{
  "experts_per_token": 4,
  "num_key_value_heads": 6,
  "init": "trunc",
  "warmup_steps": 200,
  "max_seq_len": 256,
  "train_tokens": 591300000
}
Below are experts of layer 2 (counted from 0) of a mixture-of-experts language model. Rows are named router (the router's row for the expert), gate (a neuron's input weights, with its number), up (a neuron's input weights, with its number) and show model dimensions 96-191. Each number is 128 + 24 x the weight over its row's rms, rounded and kept within 0 to 255.
After each expert's rows: a language model's description of what the expert responds to. This comes from a sample of Wikipedia text that the model never trained on.

# expert 35
router [146 122 110 179 148 148 141 114 126  88 143 124  92 125 114 108 126  93  85  92 114 126 191 122 138 150 158 174 103 141 146 127 119 118 110 128 132  96 168 130 109 129 134 121 136 145 152 155 113 114 153  70 123 146 119 121 111  90 121 168 147 132 120 113 105 138 171 120 112 185 121  76  90 111 135 163 139  76 114 136  97 128 119 148 138  94 114 110 112  86 141 143 185 131 146 128]
gate0 [ 97 104 111 124 138 113 156 129 115 154 150 192 127  98 116 148 142 122  86 179 136 140 161 116 105  83  99  79 128 127 102 166 112 142 129 118 128 118 163 142 123 154 114  80 118 121 103 135 166 132  87 148 125 118 130 168 143 134 154 145 112 132  75  95 150 178 127 104 135 122 118 125 110  94 106 147 123 147 109 146 125 116  90  94 134  79 133  94 172 135 106 129 130  95 121 164]
up0 [137 147 136  81 112 177 119 151 124 128 138 128 130 117 105 108 168 134  73 105 111 141 138 155 154 142 122  95 141 133 113 174 134 125 130 141 133 139 126 179 111 123 116 139 122 169 112 118  98 140 114 122 148 135 157 132 164 104 134 123 122 159 114 140 142 141 132 132  75 193 141 145 152  98 106 163 142 112 165 103 178 106 155 111 129 144 122 116 139 121 143 170  89 125  93 108]
gate1 [128  99  73 132  88 141 100 131 127  81 153 103  98 149 124 162  94 169 142 113 132 101 130 136  92 101 175 112 113 146 193 118 147 163 124  92 152 122 136  96 142  96 111 173  84 123 114 148 144 158 143 128 112 160 135 142 138  99  98 151 101  74 108 105 144 127 112 142 104 137 104 132 126 103 143 118 172 144 128  63 119 140 165 115 132 103 161 123 161 100 164 102 169 127 112 152]
up1 [165 119  88 119 159 128 120 140 127  96 106 117 104  94 144 132 110 143  84 102 148 141 169  98  79 103  82 149  94 132 172 112 165  95 133 120 122 102 126 145 183  89 126 145 111 131 119  92 125 131 132 131 123 150 111 148 122 120 149 171 151 125 160 153 136 136 113 150 129 158 150  99 146 133 127 126 142 117 139 119 151 114  78 116 136 143 133 116 127 122 168 144 122 133 155 160]
gate2 [130 145 147 122 123 135 118 122 125 145 122 140 119 135 174 152 105 166 131 115  91 137 130 117 134 149 141 184 129 111 128 150 120 128 149 118 170 118 138 146 143  80 133 126 141 119 121 101 115 110 157 124 135 110 167 115 105 136 119 149  71 127  89 153 114  95 133 157 119  92  80 147 160 143 126 172 134 134  96 156 160  73 133  79 125  83 120 134 128 139 142 117 141 152 125 151]
up2 [136 115 134 141 104 171 154 143 128  86 101 152 116 186 175 107 104 147 107 135 152 129  89 163 113  86  93 146 155 140 133 139 109 126 114 116 140 108 158 169 115 120  88 106 143 147 135 103 114 135  99 119 110 122 141  78 124 127 139 133 108 126 111 132  96 118 156 113 167 119  91 119 139  98 108 103 143 156 107 104 127 138 130 126 124 190 126  98 101 100 132 131  89 142 164  97]
gate3 [104 133  77 158 172  87  92  95 113 107 106 117 149 156  93 131  95 126 179 121 120 158 143 143 106 148 136 114  80  97 109 124 154 101  76 130 138 154 139 172 150  59 124 119 137 132 122 110 141 121 138 119 124 130 141 142 112 152 125 111  92 115 128 109 138 108  82 106 115 109 123 130 123 108 145 129 112 123 129 109 123 145  74 130 111 102 107 119 151  94 129 115 136  95 145 126]
up3 [124 175 139 120 150 164 147 130 110 156 163 131 108 110 105 112 152 131 101 154 122 124 123 109 130 136 103 112 141 141 131 136  87 114 173 139 114 129 109 122 103 120 128 142 138 129 124 123 153 136 121 144 122 136 181 159 156 119 177 128 142  74 129  90 106 163  97  83  86 126 134 131  94 129  87 113 145 153 107 142 125 148 108 155 161 114 113 124 144 122 112 129 115 123 136 117]
Inflectional and derivational endings like -ed, -ment, -nd, -ation, and title nouns like Award, League, Committee, Order.

# expert 15
router [132 152 136 137 135 120 147 123 184 154 122 141 131 142 101 124 155 150 154 109  81 143 141 142 116 153 124 157 142 113 125  95 185 119 126 111 125 156  86 147 123 170  95 165 131 122  97 157 179 146 127 110 169 141 119 150 169 147 141 128 164 129 138 156 141  86 103 124 186 102 118 123 107 140 100 134 122 142  91  98 182 172  93 135 169  90 133 126 153 123 159 114 140 123 150 116]
gate0 [151 104 154 127 171 122 110 111 122 141 133 119 163  85 115 107 106 150 153 126 152 111 141  96 130 146 116 107 134 106 145 134 107 138 147 110 117 139 157 164 148 131 143 158  87 114 125 104 132  50 132 100 191 123 107 125 150 132  73 109 129 113 131 146 136 109 134 137 121 103 150 148  46 105 162 104 132 103 175 140  88 126 118 119 156 128 131  99 107 119  85 125 140 155  79 122]
up0 [126 102 108 126  82 126 177 103 118 144 137 160 121 154 115 124 162  99 100 170 107 138 122 117  83 147 104 111 126 132 181 135  93  94 181 162 120 104 133 147  92 156 121 127 155 106 158 100 116 153  58 168 105 147 130 133 158 139 138 142 120  96 127 162 154  99 120 153 147 112 152 109 148 146  98 121 126 117 129 127 147 118 127 120 109 123 138 123 146 173 173 139 155 113 169 141]
gate1 [133 134 156 131 162 152 108 144 122 138 140  66 109 172 127 112 138 121 161 116 109 120 140 183 152 141  92 127 154 105 162 106 170 120 147 125 138 141 153 132 159 144 152 121 169 149 130  80 120 110 142 116 110 166 123 114 128 133 103 121 121 118 141 160 140 119 127 118 140 118 159 138  92 159 110 128  97 139 143 120 175 125  84 167 115 128 147 100 104 128 147 124 167 147  91 118]
up1 [154 105 164 104 107 141 117 139 115 114 125 135  75 156 114 119 108 151 114 118 129 115  98 152 129 164 104 113 141  95 107 100 149 117 157 121 127 103 127 128 147 105  95 130 120 145 131 154 131 109 140 134 119 141 160 104  77 133 124 120 169 132 109 106 118 140 101 126 147 113  95 146 137 142  99 125 142  73  98 163 139 150 113 162 103  69  94 147 106 135 145  71  94 116 138 173]
gate2 [163 126 115 156 138 133 108 142 135 141  99 140 138 159  86 174 125 131 164 141 138  94 158 149 111 127  87 143 140 105 107 124 119  95 112 155  93 117 112 138 148 117  83  91 159 107 166 118 153 128 157  99  99 109 113 131 110 113 159 145 146 130  89 131 107 111 139 133 189 122 112 153  91  96 152 102 141 125 120 133  90 132  99  85 109 144 121 112 155  87 145 137 167 136 138 162]
up2 [102 122 120 120 158 137 125 111 135 139 173 132 127 120 193 136 164 135 112 166 113 120 142 130 160 150 153 117 136 143 126 135 110 160 164 129 151  99 137 111  77 143  91 167 122  88 129 171 138 127 129 153 112 131 183 104 148  90 128 140 131 179 134 101 131 128 113  79 151 124 126 153 144 114  93  96 124  90  74 135  87 149 169 104 111 132 134  95 112 193 109 153 127 125 119 146]
gate3 [131 145 122 142 131 145 116 137 141 176 178 151 101 135  91 130 144 122  75 144  84 138 128 159 136 141 100 129 136  98 144 157 122 152 126 107 168 106 141 126 119 143  85 120 171 135  81  92 152 135 100 154 129 121  92 133 160  73 120 110 157 123 108 137 164 104 154 141 154 114 108 115 103 114 142 152 125 144  90 111 159 182  99  91  95  74 116 111 161 118  92 185 171 139 160 115]
up3 [140  99 117 130 133 111 115 160 126 122  82 107 110 114 106 139  93 140 143 128 143 131  90  98  92 130 132  79 129 116 157 129 136 102 136 134  99  83 133 114 123 103  87 154  63 138 126 178 151 115  84 155 124 137 160 130 107 152 171 117 102 128 144  88 114 154 117 119 112 125 143 108 139  82  97 149 111 129 127 113 104 112 135 119 146 174 172 100 128 138 141 174  98 112  84 133]
Country, region and city names, abbreviations and decade numbers after in or the, such as USA, London, UK, early 1980s.

# expert 38
router [128 169 109 153 169  87 107 145 120 115 125 137 118  83 148 148 121 154 143 130 154 123 185 120 132 149 117 141 138 103 163 160 146 102 128 119 125 124 126 104 106 172 139 162 148 115 136 122  97 133  58  92 201 133 134 137 102 142 102 113 120  96 132 126 147 104  99 149 113 112 136 105 149  80 139 167 159 139 117 111 127 155 104 113 118 142 133 111 138 116 121 158 124 141  77 131]
gate0 [108 124 158 142 162 101 105 176 136 122  96 168  94 109 125 132 122 126 138 134 147  88 126 187 151 126 141 140 118 117 160 106 155 137  90 113 138 125 104 157 135 109 105 111 121 120 130 118 142 122 103 148 118 164 151  87 149 145 139 101 130  91 135  72 122 119  85 155  91  78 174 130 117 166 102 137 135 142 172 118  76 147 143  88 102 140 153 169 146  78 142  95 115 154  99 113]
up0 [122  85 145 135 114 133 168 129 107 157 112 153 130 113 138 128 111 145 122 146 108 107 129 153 111 128 129 109 157 174 150 107 149 153 138 121  93  96 115  94 108 171 126 122 117 113 125 134 148 144 151 105 149 144 142 193 156  99 142 113  94  89 111 128 162  99 122 155 111 128 121 156 142  85 141  80 131 132 141 118 115 137 144 130 180 135 124 108 103 171  86 138 137 138 128 137]
gate1 [167 100  86 120 150 151 135 174 111 101 141 132 135 165 105 136  95 134 187 114 141 138 105 141  81  97  93 165  95 128 170 160 130 153 117 107 144 119 136  98 160  75 112 139 114 126 143 110 133 119 193 111 122 133 152 121 128 117 144 114 143 173 152 144 153 109 135 112 117 110 119  63 136 152 158 149 145 170 106 165 109  92 119 146 125 130 130 114 131 107 129 127 124 131  92  83]
up1 [161 112  88 127 153 171 117 126 142 162  80 121 123 154  83 119 148 100  97 102  94 154 117 164  95 143 160 104 139 129 125 152 133 127 105 117  89 136 150  89 140 106  61  85 128 119 175 100  94 109  96 146 136 156 109 115 102  96 109 125 122 163 143 136 196 111 171 123 143 146 141 114 136 113 125 120 155 174 127  99  90 145  70 142 167 131 146 117 137 113 112 103  94 145 116 172]
gate2 [145 116 136  65 155 111 120 109 110  86 136 111 140 128 135 164 150  96 119 151 113 114 176 107 147  87 148 157 138 106  87 111 146 126 120 142 112 121 135 147 138 141 124 132 114  91 127 135 133 164 113 124 167 128 118 141 120  93 146 145 158  91 106 109 132 112 139 163 128 105 111 115 164  97 106 140 199 108  94 144 132 138 110  83 150 141 146 154 166 111 136 141 187 102 165  89]
up2 [137 143  96 144 121 149 128 100 100 119 139 128 128 128 149 134  89 113 107 116 182 111 115 140 124 105 135 107 128 138 155 156 134 157 116 150 104 180 162  91 109 166 164 122 142  99 110 175 138 126 117 125 104 100 103 130 167 100  98 117  86 127 106 137 166 133 126 120 131 149 109 130 191 112 158 139 121 116 134 190 116 107 133 119 112 108  95 126  86 118 135 137 151 159 178 132]
gate3 [154  96  87 123  93  69  97 119 122 126 137  88  74 120 128 157 141  83 127 124 117 100 121 117 144 145 158 145 111 117  96 148 110 100  74 101 129 103  84 110 157 134  93 127 122 135 154 163 124 143 136 118 142 125 143 132 104 132  77 174 140 134 132 113 129 135 156 141 117 147 116 147 163 163  93 130 144 135 115 134 149 164  99 135  97 151 100 163 102 130 129 133  90 146 142 106]
up3 [169 124 160 155 130 141 145 139 131 146 154 100  84 134 161  53 107 100 113 148 111 110 125  95 166 159 105 108 133 115 127  96 124 102 125 106 106 146  96 123 143 140 132 120 107 125 120 110 169  99 118 122 103 148 111 157 134 132 130 104 126 139 142 150 149 122 154 122 129 137 154  82 173  92  84 141 140 168 118 158 178 112 126 150 132  93 145 148 159 113 109 134 120 124 134 103]
Years and numeral digits in dates, statistics and tables, e.g. 2024, 2006, postal codes, densities, million, chess move numbers.

# expert 23
router [130 106 168 187 138 127 116 133 106 179 149 148 135 126 127 116 112 111 118 135 142 157 164 113 113 130 171 138 153 141 119  99 138 109  97 112 130 144  87 153 100 136 128 154 124 133 156 137 115 112 140 141 144 105 164 152 152 162 115 104 111 120 140 149 128 139 131 157 144 158 105 156 139 154 168 129 162 144 150  66 139 147 167 123 157 126  77 110 170 134 154 166  83  95 129 101]
gate0 [ 99 140 117 154 146 148 114 160  86 137 145 130 148 120 118 122 101 145 100 116 111 169 107 103 148  90 104 176 126 123 135 159 137 115 130 176 126 112 147 128 170 139 153  81 118  99 168 104 111 144 121  93 162 156 162 134 161 153 136 124 171 156 112 107 166  76  89  93 147 162 120 131 122 141 124 138 104 131 150 109 131 133 156 101 127 150 142 135 132  82 141 166 139 128 117  89]
up0 [135 104 107 119  95 157 116 103 124 158 163 112 131 121 115 160 144 151 106 142 156 143 114  93 144 155 112 125 144 149 150 121  93 148 158 122  97 105 107 144 102 125 100 153 164 134 107 148 142 163 128 123 105  97  79 147 106 107  95 115 141 103 128 100 132 156 140 102  88 113 181 134 100 129 156 125 106 129 106 111  90 187 154 119 141 105  55 138 131 128  99 133 131  89  95 104]
gate1 [136 120 149 169 106  92 111 149 131 134 165 138 127 113 117 173 141  86 153  83 141 124 164 133 126 121  67 142 120 128 130 130 149  94 131 125 119 150  83 120 141 114 158 186 159 124 134 143 113 133 148 149 136 121 116 100 127 147 120 140  90 128 120 207  96 159 115 124 129 106 113 154 142 131 125 132 135 139 139 117  73 155 121 136 154 124 125  86 175 101 180  80 121 124 116  97]
up1 [113 110 122  98  91 141 169 165 102 166 109 123 135 105 176 106 131 133  67 144 117 112 118 119  89 122 137 107 123 156 173 132 115 150 159 148 158 169 174 107 115 162 134  80 120 164 123 136 153 153 122 117  81 110 124 132 132 123  96 155 165 112 130 112 189 103 155 145 133 111 129 144 147 105 109 140 120  75 112 116 143 150 162  79 132 144 114  98 138 183 153 122 180 132 149 146]
gate2 [ 83  91 115 168 159 139 153 115  89 157 138  89 162 146 107 157  85 115 128 103 114 135 149 132 125 125 151 108 128 156 175 128 150  58 161 136 153 121 121 125 115 108 118 113 126 103 135 128  97 117 116 116 134 151 139 116 107 152 142 105 119 157 177 137 131 162 117 145 107 183 117 134 157 125 124 104 100 158 125 125 136 101 140 113 117 117 128 110 104 191 113 145 135 135 126 102]
up2 [128 131 138 133 122 140 122 149 168  91 125 129 108 122 134 153  97 165 134 163  88 101 136 119 125 123 104 159 129 104 128 110 143 120  85  78 109 118 129 125  87 139 131 140 105 127 135 146 181 105 128 138 140 146  89  98  91 115 124 150 149 146 120 114  96 123 126 126 159 153 133 109  86 133 143 135 136 125 116 154 159 117 112 154 100  99 141 165  95  85 129 138 101 130 135 153]
gate3 [123 124 151 140 100 149 122 179 130 139 147 115 122 114 128 124 111  92 164 112 117 130 128  90 172 138 131 144 141 103 168 131 104 107 126 122 146 124 117 133 101 130 118  81 122 149 134  73 104 153 150 108 116 144 138 117 140 154 147 198 141 111 148 123 147 144 118 127 130  99 113 163 120 159 113 105 107 130 139 153 117 148 124  89 149 137 142 107  91 156 151 103 134 128 142 184]
up3 [147 105 148 139 105 112  88 144 129 124 151 169 138 149 117 121 128 138 129 110 109 111 117 130 160  78 147 135 136  93 141 112 142 106 130 106 149 137 101 146 113 123 119 126 161  89 111 137 129 132 145 150 115 141 169  92 126 126 110 189 138 138 101  95 141 116 148 116 134 157 143 105 151 125 150 108 125 100 165 194 134 184 122 113 126 134 136  95 124 131 169 141  93 149  86 117]
Digits and small numbers starting a figure, mostly in table cells, election results and statistics, such as 9 in 95.1, 16, 0.

# expert 3
router [124 129 146 115 118 142 148 150 136 152 127 143 171 111 102 180 104 110 103 156  70 131 109 135 102 135  90 149 142 153 130 141 113 106 138 149 118 103 116 141  87  88 118  60 156 152 146 136 138 157 138 158 123 152 135 136 124  89 157 106 133 130 127 122 139 128 132  87 128  75 107  89 130 128 148 116 131 138 148 121 129 121 152 115 148 115 138 135 120  67 105 105 120 123 136 141]
gate0 [128  99 162 130 133 119 177 137 109 115 122 126 149 157 135 151 163 113 124 125 137 121 100 148 103 160 116 113 121  75 119 158 101 100 122 151 143 163 148  83 106 139 127 140 166 107 175 117 121 138 102 141 120 110 123 116 143 123  78 121  92 157 100  99 112 117 108 130 116 103 108 100 130 118 115  96 148 117 139 134 106 119 115 138 112 127 125 118 128  59 152 116 164 137 120  78]
up0 [101 165  99 103 138 129 131 182 123 143 123 111 165  71 153  87 119 116 147 141 107 113 131 139 150 149 145  87 145 118 147 128 130 154 156 133 161 119 133 127 132 118 137 180 112 148 120 112 119 118  93 120 136 108 140 120 130 142 156  98 145  83 160 159  85 112 162 153 144 123 150 107  96  90 159  90 128 121 125  74 102  98  86 156 141 121 123 117 101 151 101 121 119  71 122 110]
gate1 [ 87 126 100 121 101 110 118 111 129 131 141 132 177 124 103  94  87 125  84 109 137 137 171 137 100 119 143  78 115 156 150 128 155 197 155 163  98 143 106 152  78 110 105 156 131 101 149 159  79 117 154 145 123 148 126 151 131  98 129 116 148 150 151 167 145 156  90 134  93 170 144 139 112 144 106 109 153 138  90 113 113  99  76 119 147  94 123 148 130 115 143 100 104 158 162 128]
up1 [172 116 147 172 151 104 139 160 108 134 143 133 137 129 174 106 120 107 123 100 167 160 117  78 144 132 137 121 121 106 107 185 138 136 170  78 103 129 116 107 168 183 129  58 132  95 153 113 125  81 119 136 127 166 115 108 114 119 107 128 129 134 121 129 131 160 153 159 123 167  92 113  80 130 148 107 154 116 163 150 121 108 142 118 110 148 148 150 154  89 114 110 140 126 123 111]
gate2 [111 148 151 136  86 138 114 160 117 121  93 147 122 166 100 106 119  73 108 154 122 134 158 124 153 143 102 116 150 109 107 114 150 108 114 129 134 104 147 120 124 164 123 105 190 103 116 131 161 149 135 144 158 136 135 156 132 129 132 133 126 147 117 134 124 133 162 108 113 148 158 107 132 163 148  79 112 144 118 121 152 123 124 201 140 126 105 137 128 107 161  96 113 144 134  96]
up2 [156 114  98 129 169  65 132 130 143 130 137 153 115 142 157 107 102 156 139 152 138  86 114 102 123 135 111 121 168 118 138 124 129 126 130 122 124 169 182 117 112 131 143 127  97 127 153  90 152 101  87 117 121 114  87 130 143 148 158 115 153 158 160 110 128 106 119 133 121 144 117 165  77 128  94 132 173 105 114 174 130 105 119 117 159 133  95 109 151 140 140 168  97 142 103 132]
gate3 [134 126 166 121 123 145 130 152 110 150 130 127 125 123  88 126 153 119 112  93 150 133 115 121 161 147 136 111 135 186 148 129 127 123 102 135 200 124 140 135 119 112 135 103  97 125 119  97 124 151  93 132 154 128 105 108 151 115 153 124 142 107 110 107 159 149 116  50 121 107 106 120 116 127 116 113  81 167 131 158 117 160  76 113 119 119  95  86 157 100 104 136 102 137 128 128]
up3 [158 111 125 140 172 167 135 117 101 102 176 100 128  88 132 116 117 149 134 124 168 108 130 115 117 137 125 136 141 110 127 113 175 140 128 124 132 134 122 113 129 119 139 132  90 123 116 145 121 104  93 103 133 150 112  98  86 136 152  99 132 130 171 139 129 112 129 109  86 147 130 135 164 126 133  91  92 118 118 137 110 115 147 102  90 130 115 115 136 119  88 119 108 138 107 125]
First word pieces of foreign or unfamiliar proper names and taxa, often after commas or dashes in lists, such as San, Al, Ka, Bry.

# expert 22
router [119 133 151 155 129 143  72  60  90 146 114 157 136  92 120 120  81 133 131 101 164  88 136 138 178 133 149 137 155 121 147 142 154 102 120 119 172  84 127 162 101  86  99 130  78 137 105 101 121 152 139 143 148 118 158 138 101 143  96 108 152 124 175 146 118 119 130 115 128 143  93 156  97 147 140  92 101 108 121 161 125 129 102 153  93  90 126 105 114 101 147 137 150 151 140 119]
gate0 [138 129 111 119 120 103 137  77 132 117 179 147 139 122 122 105 157 176 136 117 123 136 143 125 125 160 139  91 133 137 188 130 110 110 120 117 141 125 124 118  82 104 154 133 143 103 170  79 101 115 150 164 138 136 154 168 140 112 129 159 164 163 123 146 116 122 135 103 112 141 120 134 155 127 140 151  99 120  86 134 122 152 170 129  88 112 142 117 124 119 155 132 129  81 122  83]
up0 [122 123 116 162 124 120 109 142 137 143 102 147 120 142 121 156 135 133 131 172 125 113 159 100 196 191 108 100 123 115 106 130 127 143 115 144 111 152  94 122 128 158 142 162 157 102 167 149 124  84 145 176 123 154 121  93 133 119  97 133 118 154 148 104  95 144 131 158 122 127 104 140  93 151 112 153 128  99 151 137 109 118  92 174 106 118 139 118 116 143 135 162 120 125 121 135]
gate1 [157 130 109 175 173  96 133 140  94 104  69 156 132  86 144 113 148 123 157 130  99 119 116 105 101 145 131 122 144  76 114 111 162 162 110 130 102 103 131 127  94 102 166 145 122 117 140 128 146 104 138 139 130 138  95  94 173 139 126 134 120 106 108 136  79 119 134 147 114  99 138 107 121 149 110 164 120 193 118 113 120 131 122  99 114 105 109 127  85 120 123 105 108 126 120 117]
up1 [137 129  93  97 120 130 105  74 122 131 154 131 123 120 191  93 131 111 145 104 161  67  88 152 142 117 116 115 163 134  93 109 106 119  96 153 124 137 135 148 111 142 133 133 145 118 127 130 158  81 136 121 133 132 140 136 144 109 109 150  94 123 115 145 134 130 146 173 120  65 148 130 146 113 148 188 116 111 167 141 134 100 130 126 142 166 139  84 133 140 131 140 140 103 117 191]
gate2 [ 83 106 168 138 104 123 116 134 140 119 102 129 139 158  95 113 127 150 140 169 141 143  77 146 113 101 145 118 123  82 135 145 146  78 114 128 137 133  98 105 126 125 101 117 114 112 143 127 130 169 121 118 145 120  77 118 125 115 147 112 130 136 137 136 155 142  94 103 129 145 126 112 124  83  95 131 121 189 157 137 120  92 107 141 106 153 163 119 135 151 145 118  89 127 127 147]
up2 [ 96 110 113 147 179 138 134 146 118 148 141 117 159 103 114  91 105 101 122  80  97 139 139 145 110  74 118 157 120 122 109 109 127 125 134 171 136 118 141 185 107 152 155 131 128 155 133 137 127 128 144 127 131 167 150 124 148 172  97 147 145 140 132 121  98 110 109 117 150 120 123 171 122 150 124  95 129 154 144 138 121 107 100 127 116 120 150 112 109  83 114 109 149 138 114 111]
gate3 [131 143 129 142 133 110 106 111 122 150 175  91 171 145 153 164 115 128 100 134 134  84 146  98 139 119 124 133 135 186 157  97 118  97  91 154 176  91  83 170 124 143 104 129 168 142 112 117 145 128 116 160 157 117 116 125 153 137 139 122 103 139 190 102 137 123 122 125 120 109 112 105 149  85 137  59 107 112 129 166 151 112 159  97 167 139 157  87 120 102 103 103 110 123  81 113]
up3 [114 152  83 147 108 108  91  99  93 156 141 142 146 116 129 112 119 166 124 109 129  98 117 155 103 139 139 124 122 173 128 157 117 131 108 142 166 155 150 111  90  81 146 122 143 112 126 155 177 106 162 184 112 172 107 119 125  79 118 192  66 111 125 121 132 117 149 113 134  99 128 121 152  88 146 121 117 100 110 111 127 163 121 128 128  96 120 129 153 170 141 137 129 122 150 173]
Opening parentheses and colons, mostly before numbers in tables, infobox coordinates and times, e.g. (68.0), Coordinates:, 3:36:21, country codes (FIN).

# expert 40
router [120 117 106  70  99 125  76 143 153 141 116 126 121 166  89 139 153 112 111 122 152 112 172 109 143 133  99 128 141 178 129 125 126 162 113 135 105 150 146 120 117 192 126 148 111 124 106 132 101 123  72 108  86 109  91 114 134 128 122 137 127 123 115  87 121  66 134 128 116 135 153 118 108 112 182 178 151 108 131 151  99  94 145 152 109 110 138 112 166 110 119 128 154 141 155 147]
gate0 [ 97 164  85 117 130 109 134 140 116 111 170 108 131 165  66 159  96  68 100 137 116 107 103 115  98 136 163 143 163 109 136 176 121 110  65 125 158 149 156 118 149 155 133 101  92 177 102 148 123 147 133  83 122 141 141 149 169 162 120 144 115 152 117 140 152 143  86 125 135 107 106 101 153 126 162 107 127 120  88 158 136 137 127 140 115 117 173 149 119 130 125 128 124 139 106 143]
up0 [113 155 179 193 175 146 121 111 142 132 131 136 112 111 166 102 165 105 105 148 102 146 156 141 144 134 142 114 138 108 111 139 154 105 124 188 123 111 142 118 122 164 122  85 124 128 157 126 108 149 158  89 120 113 130 120  84  98  87 140  70 155 106 176 117  93 139 134 107 115 112 141  91 130 136 119 165 124 134 153 148 118 129 131 122 102 116 125 135 135 165 148 130 106 165 135]
gate1 [137 130  93 142  92 155 148  94 121 147 132 147 146  98  99 136 142 154 159 142 161 153 104 121 142  94 147 150 121 152  91 127  94 153 128 147 109 157 148 103 102 124 131 154 114  97 116 127 125 140 117 134 131  81 101 138 116 121 108 134 124 140 173 105 129 112 131 121 113 164 107 133 151 123 166 127  72 117 153 112 142 158 167 154 108 140 141 134 115  91 130  95 171 142 130 138]
up1 [158 148  95 138 128 132 104 118 119 133 110 129  98 142 100 128 125 152 154  97 112 137 113 116 140 145 122 105 145  86 149 143 105 109 109 109 145 123 107 111 140 125 140 114 146 133  73 149 129 162  95 181 124 146 117 167 169 183 105  86 111 106 136 125 137 129 129 121 111 103 119 119 107 110 118 107 106 111 138 111 114 121 123 193 160 115 127 117  94 110 122 120 142  89 128 137]
gate2 [157 155 128 170 145  93 103 125 131 133 103 106 159 146 158 118 111 124 155 160 134  77 164 137 159 124 142 137 109 148 127 107 133 137 126 110 130 109 133 146 105 120 143 133  98 105 145 101 172 136 125 117 115 133 117 143 158 110 117 119 133 160 162 112 147  85 115 164 120 126 137 122 117 102 129 167 137 108 177 161  97 100 164 166 148 135 116 119 120 134 131 144 142 128 158 144]
up2 [ 89 143 171 121 102 169 115 124 136 115 119 113 117 187 139 123 139 162 107 151  94 109 100 123 112 150 158 129 128  97 145 132 101 148 121 138 147 150 151  92 125 155 102 111 125 122 128 131 134 145 133 108  98 120 118 115  71 123 128 107  94 139 144 157 114 130 127  85 115 100 136 143 106 111 148 149 127 137 108 131 171  92 124  94 102  84 150 133 123 140 152 132 147 115 136 114]
gate3 [ 97 174 121  90 142 100 106 118 143 132 131  79 118 135 161 162 133 143 126 134 158 125 125 179 119 146 167 134 117 110 153 110 150 139  93 153 137 129 145 130 126 133 140  88 107  89  90 106 140 140 107  57  86 110 122 111 123 136 151 128 127 160 123 141 147 147 169  92 133  90 114 167 131 108  60 147 109 176 138  95 102 111 130 150 108 134  98 138 118 141 118 144 133 172 140 158]
up3 [138 180 144 135 155 130 152 139 120 126  97 116 127 150 156 181 156 104 112 105 119 156 108  63 128 134 117 119 142 164 120 110 156 122 131 112 121 174  96 102 148 131 147  99 156  98  91 122 133 130 144 141 152 157 103 128 125 137 103 148 135  98 102 174 129 100 139  86 115 159 142 159 113 106 108 125 146 119 154  72  91 190 159 109 122 118 116 131 129 103 128 106 124 123 140 107]
Apostrophes in contractions and possessives, such as doesn't and People's, plus word endings like -s, -ed, -ing, -ers.

# expert 19
router [132 111 130  76  92 126  88  87 159 106 101 184 124 126 106 156 133 143 126 121 111 137 124 137 163 127 103 120 118 103 138  74 102 131 130 131 134 158 101 142 125 104 151 122 152 105 117  86 172 146 156 124  99  89  99 100 142 177  77 103 155 117 143 119  92 135  59 146 152 139 149 153 156 149 153 110 125 112 147 149 159  97 134 152 113  89  94 117 142 126 178 125 117 108 135 118]
gate0 [106 151 138 106 140 117 140 152 114 123 196 140 145 150 135 120 143 155 119 148  79 109 112 115 100 148 110 139  70 123  86 118 166 118 116 126 113  97 103 154 102 107 120 103 116  99 134 121  64 142 103 126 123 133 133 114 146 103 128 114 114 130 107 140 135 116 123 113 148 123 118 116 141 142 105 120  75 108 145  95 144 118 156 120 114 114 147 123 113 123 150 108 128 126  87 111]
up0 [121  99 142 120 119 181 158 122 152 116 142 154 139 123 151  79 136 100 103 138 130 113 127 125 158 161 101 108 147 140 117 139  78 104 130 114 125 147 168  75 138 129 121  57 149 125 152 167 136 135 123 167  98 147 110 128 135  69 142 130 150 121 128  82 129 150 185 116 110 108  81 100 121  82 150 142 167 152 146 120 147 139 127 166  74 140 165 137  95 146 126 150 121 144 118 107]
gate1 [109 129  89 142 189 147 156 139 136 138 121 113 121 103 132 144  81 128 134 152 122 103 116 145 142 176  61 107 101 114 106 117 144 120 118 139 113 156 172 149 110 130 161 110 174 105 161 157 152 115  98  96 134 140 113 118 145 114  74 116 132  83 132  93 141 141 156 142 155 147 115 162 136 133 117  95 132 111 144 118 122 173 137 148  88 119 109 178 158 143 130 123 105 124 128 160]
up1 [136 152  95  93 125 126 160 122 127 116 124 104 156 101 125  71 121 111  94 151 130 159 121  86 114 141 133 169 175 122 128 133  93 110 130 107 111 160 118 113 135 132 147  97 102  96 145 164 151 125 147 121 115 146 127  38 171 127 132 190 107 117 129 103 115 111 102 144 100 142 108  82 106 146 102 121 153 151 153 139 169 127 169 138 142  97 146 145 168 171 102 121 119 104 135 172]
gate2 [105 123 142 179 139 149 157 116 144 120 144 144 126 129 150 150 146 140 106  99 121 129 147 116 147 150 141 127 102 132  81 140  94 153  94 155 136 129 134  89 151 129 109  99 173 137 100 136 130 114 138 123 145 113 108 114 121 132 172 134 135 131 124 139 119 103 140 149 146 102 106 139 133 129 165 133 137 139 126 112  95 118 113 180 113 103 135 133  96 135 108 129  93 147 123  42]
up2 [123 127 115 101 113  94 115  88 121 154 142  92 128 138 129 144 143 109 111 141 116 123 132 146 148 144 119 124 110 126 139 142 145 145 140 154 100 117 171 128 150 124 115 176 156 140 146 101 183  96 116 104 137 146 134  83  85 141 191 104 127 174 148 142 140 120 148 105 128 131 101 107 137 142 115 129 140 131 149 104 118 111 146 114 182 140 112 136 164 114 153  82 141 106 147 114]
gate3 [130 139 114 147 113 108 148 128 140  97 149 129 132 118 102 116 111 125 134 115 123 101 129 113  87 122  83 172 102 112 114 156 148 164 120 175 111  99 174 128  84  76 111 114 143 119 108 123  83 143 114  84 115 116 154 135 154 102 174 105 165 117 155 112 122 172 107  98  92 136 169  99  94 150  82 137  86 136 102 143 152 141 119 115  77 132  89 141 135 125  99 136 140 134 146  86]
up3 [107 113 105  88 166 159 121 120 176 118 127 182 116 127 134 128 127 151 106 133 145 130 133 130 152 123 124  91 140 118  99 135  98 153  96 173 135 140  81 135 130 100 130 139 150 121 144 130 116 149  97 100  88  95  91 138 148 117  98 123 121  90 121 113 151 117 126 111 122 144 129  95 125 112 131 148  90  93 125 113 176 142 109 129 134 141 124 139 134 107 158 131 125 120 157  75]
Opening quotation marks and parentheses before a word, plus prefix pieces like de, re, un, nano, mi.